Weights of a small mixture-of-experts language model, trained from scratch on English Wikipedia.
Size: width 384, vocabulary 16384.
Below are experts of layer 6 (counted from 0) of a mixture-of-experts language model. Rows are named router (the router's row for the expert), down (a neuron's output weights, with its number) and show model dimensions 128-255. Each number is 128 + 24 x the weight over its row's rms, rounded and kept within 0 to 255. Numbers have three digits each.
After each expert's rows: a language model's description of what the expert responds to. This comes from a sample of Wikipedia text that the model never trained on.

# expert 15
router:107111124153134089116088134122173102136127110131135119082133124111158110135128180155151160148125130171105133101132180144119124141140118147161167151120160128142145089149078127115121063113124139154159173159140128133103082138102149099102181155122128147132152064120089130114115132147126107128112113128134134144110169131104126124121095143130156174105132119134117148137125151157151102124101
down0:122126128114108160108122137137132088147095120092101122115140121118118115129094114156191136142122132106142139139163148117126086111123106153097121152112136122145124096157109126091137119138135117118088162127149142098143120132152101153127117120128083144136160150123142117096106157124130178150135088178129128127114172182179112177107135114180138163158068134094122154127118106120130126135118
What it handles: Prepositions like of, for the, in the and during the in athlete and club career prose, as in goal for Millers.

# expert 39
router:119120101162124133107122171122147100113124138108150116135118145146144140114153185140116180165138113149112161111129145146147105162180114091121148177100156121145115127165116136124128096112162147114162154095118126158096121138067120147077113142137117120097132139124103129123139179142144123147108081106105112135159147144126120122124115117087134122084116131112117120145144146127116132139088
down0:131144118102132108134121144154088100166112121151092102169181149127139140132127120148137095141153135121122113135135143123128142088142135130132150119135126101074167105132151138109124100169138134148125149139115148140116144151121153149169130060160114112124130151140151104120141098138097118134112109130098108147114089135121101139163125143128140142170108140100153125128091058135161107100133
What it handles: Sports vocabulary and dates in athlete and event articles, such as season, Stadium, Championships, tournament, played, quarterback, round.

# expert 29
router:146108107140150120120109116114168120184152098066164106101097136146122081120092131142116175140085083138136105113106133147118150092175105121112173149113123150125143094149147144119146121155092143090133150154130144134159158115103167123113176126099122157098142116130109137139097120113140121137131122093154161128131115116134122101119112130116098138066144154119144140123116116159100134115124
down0:166153131129153143118115148068097158165088162107111120140128113137111075118080121064145127106129168124139151112127139138144129142120122161138153088145142139127119108106105137118143121178168128130122087162091169158135134114139138178110129114129142143128140149122139172105090143125170094166136127107175117125093161150117128140100148113130115135140106129109111109127111112129118112144131
What it handles: Mid-word stems before suffixes like -ic, -ation, -ator, plus infobox field labels in chemistry and spaceflight entries, e.g. PubChem, volatility, Molar mass, analyst.

# expert 20
router:125161098133113135113089101107140121169113155123142079156106117095116120053157135136167144145111085126130168131128098123183145170159125134167124144136107115134178116107129110095130117129120146141157114154076094132156140092142166146098108127083138137143154143120131104185135166126161153156138130101128121188104118103108131138133073103104080137141090089138157115112104106138150108104171
down3:129131106134152121103137197139138100141125122095088122161078175160167124100116131147156158137123134154097138133109157160159126153110109106082150140130142155151131125132117140108081087134160153121132099172119130105120152147130158091117121101122122107135100120093126135119130131120109136129126114148158162134119103134100088115155114158140158143091151166116152105154109109139130119137102
What it handles: Subject nouns and the following was/is in company or institution histories, such as owner, subsidiary, company, members, school.

# expert 51
router:121174083147118103139108142152166104171091133119116069134113097149104107121144144116175174159121086146142155130113160140119140128168142127101155123189108088126107150086099153105134124133125136103114128107134114085126161067124123181126082122113162182155103161117154104145125127106143131160140124112118094163135126121147139121099142110131135148091140090136140115134113147119126122123153
down3:119123154104113112142167091158110081150134133089120139106123150134128173127141142099149143114140128137179112115137142139153112118127126174100094159152146152142125111115123133137121148151125117109153101131122129119103138078144130144127113093120150123129166087133100150155134144116128136106106150127154126112119117131117106149132158131137122142125111150132129181084128150161101145125143
What it handles: Pronouns such as me, you, we, opening word pieces like w, se, com, and table pipes in quoted opinion text.

# expert 19
router:162146123111128091137106104099147096137064100099128129146107122159109152126126143137140122142086139116093171149099147179140122131149107139147159157137142088136130090097121132102132092133108126164168105145074126088162176113101116139105124144156155107132120097155122109143154143124123150126118144139149137159132120154121142077128104119129105145146114098119128113173119117108197120109089
down0:110113134141110101171147119095115111158087116101104166166096120122115126133138103121161147141131148123078150121168175116139093142151108134145135133124097125142162133127103165096157090143069118105109126122159136156140191126148145139117145111108123142183146130136134124075084117080066122147094100116146140116149131137123121125153139141114115119140142149085148125174128093093098141099075
What it handles: Tokens opening a new line or table cell, such as list dashes, "- †" before fossil taxa, paragraph breaks and section headings.

# expert 38
router:107173134142161112122124120099126138134098148117130114175117100166113114108192163181120126132105107145151184138069111088128135113154094127099138144119122120105132139132097129134157108147107109135129114104106133153141137105110090158091133137117179150104137107130122116136165153086105160141113090091159142174103137149113110098132133114078095130141090110147164124156112129159154151088098
down0:129143117134142113128141145089140141135126110144137152173078096197138166157139120123132157147141131152115128077141104136122159148124082111093119129099146104098094101088117130110140095131098164187110149103077125164126167168158167148102148109114119124111121139149112169123139159089132114142074144124153147184121143168089141152122130147125102125148116153130131174113131113138143151101107
What it handles: Periods, paragraph breaks and sentence-opening words such as The, In, However, He also, They, and section heading markers.

# expert 60
router:109133113158122165133125168144140091132128126163124084134107144096138103086126175142179169147127075121102139152135132143167140161136131149104134159171135106083160155172091126117155101129120116124101095130116102116149146112152128166128117128136147128101146151126139123181153138136145095110149089094118140117160113109140158085106118153067126154125124126126133090103137119118123100126147
down0:156158085100101109114144136135102128122163113127118182136132142086124125094154109108101102142139140094133115201117125118121139142139114087114136150106120130167088073116115138119121132124130108144095129128130161093081157115141163134109099134127187122134104111159123126129097125116081178123109108138132153131154144142140137161146112143149133131113120122118146154102100120165149154123119
What it handles: Verb suffixes like -ed, -ated, -ing and following prepositions, plus direction words north, south, near, e.g. leased, relocated to.

# expert 50
router:084172124180115102106088091126149088147136094133155099124128155160108066120128166141153154168088141115090171130113136165181171140121126147127122137150149137094136148123120146108117094114105113152107114110128116117136099101110104128103104121108114142146138167140127113173136154169104104140145101091133151129180117131116166101146153120080110143110100113083118161126111106106123078144132
down0:138095138128152146165162138120130124092145151132182143133115108087091119139124098132162116109138133122104118142142127119143133127141139108127084144119134152123163114108120140155144102165136108101115131134119143163120126141160135114100119120176161148086107134121154134103106151133131141110112140176152157106144130180106096182129096100144132135155148096119127115085111079138115117159100
What it handles: Military, violence and disaster words with word endings, such as attack, kill, fire, forces, evacuated, tornadoes, convoys.

# expert 45
router:127140126133101103122109137111160105160127122136154105143133157175118123090157153112140186129092117146147140089119140184147121164153104110112094161134113122130115130177113089097132114143183115152151150118090160124131099140090106146107089163121115177147125136108111136138141153111155137160127074101095097165129149129112107115098112115109110145114068140126118148191144149123109150107095
down0:121127116146104123110138123104119147132109103129086135151086136184134130113127119140151103135141113120127142141171142091158116124140153148089175122156120112096108123152147114106114115134169135125106137111114134101107100125177093172126145133145119154138114142093120086099104140148133145123114090134133157116147131140130105130141129120109116102152145111119086126137104109123143137125128
What it handles: Team sport words and numbers in game records and standings tables, such as league, teams, points, losses, defense, assists.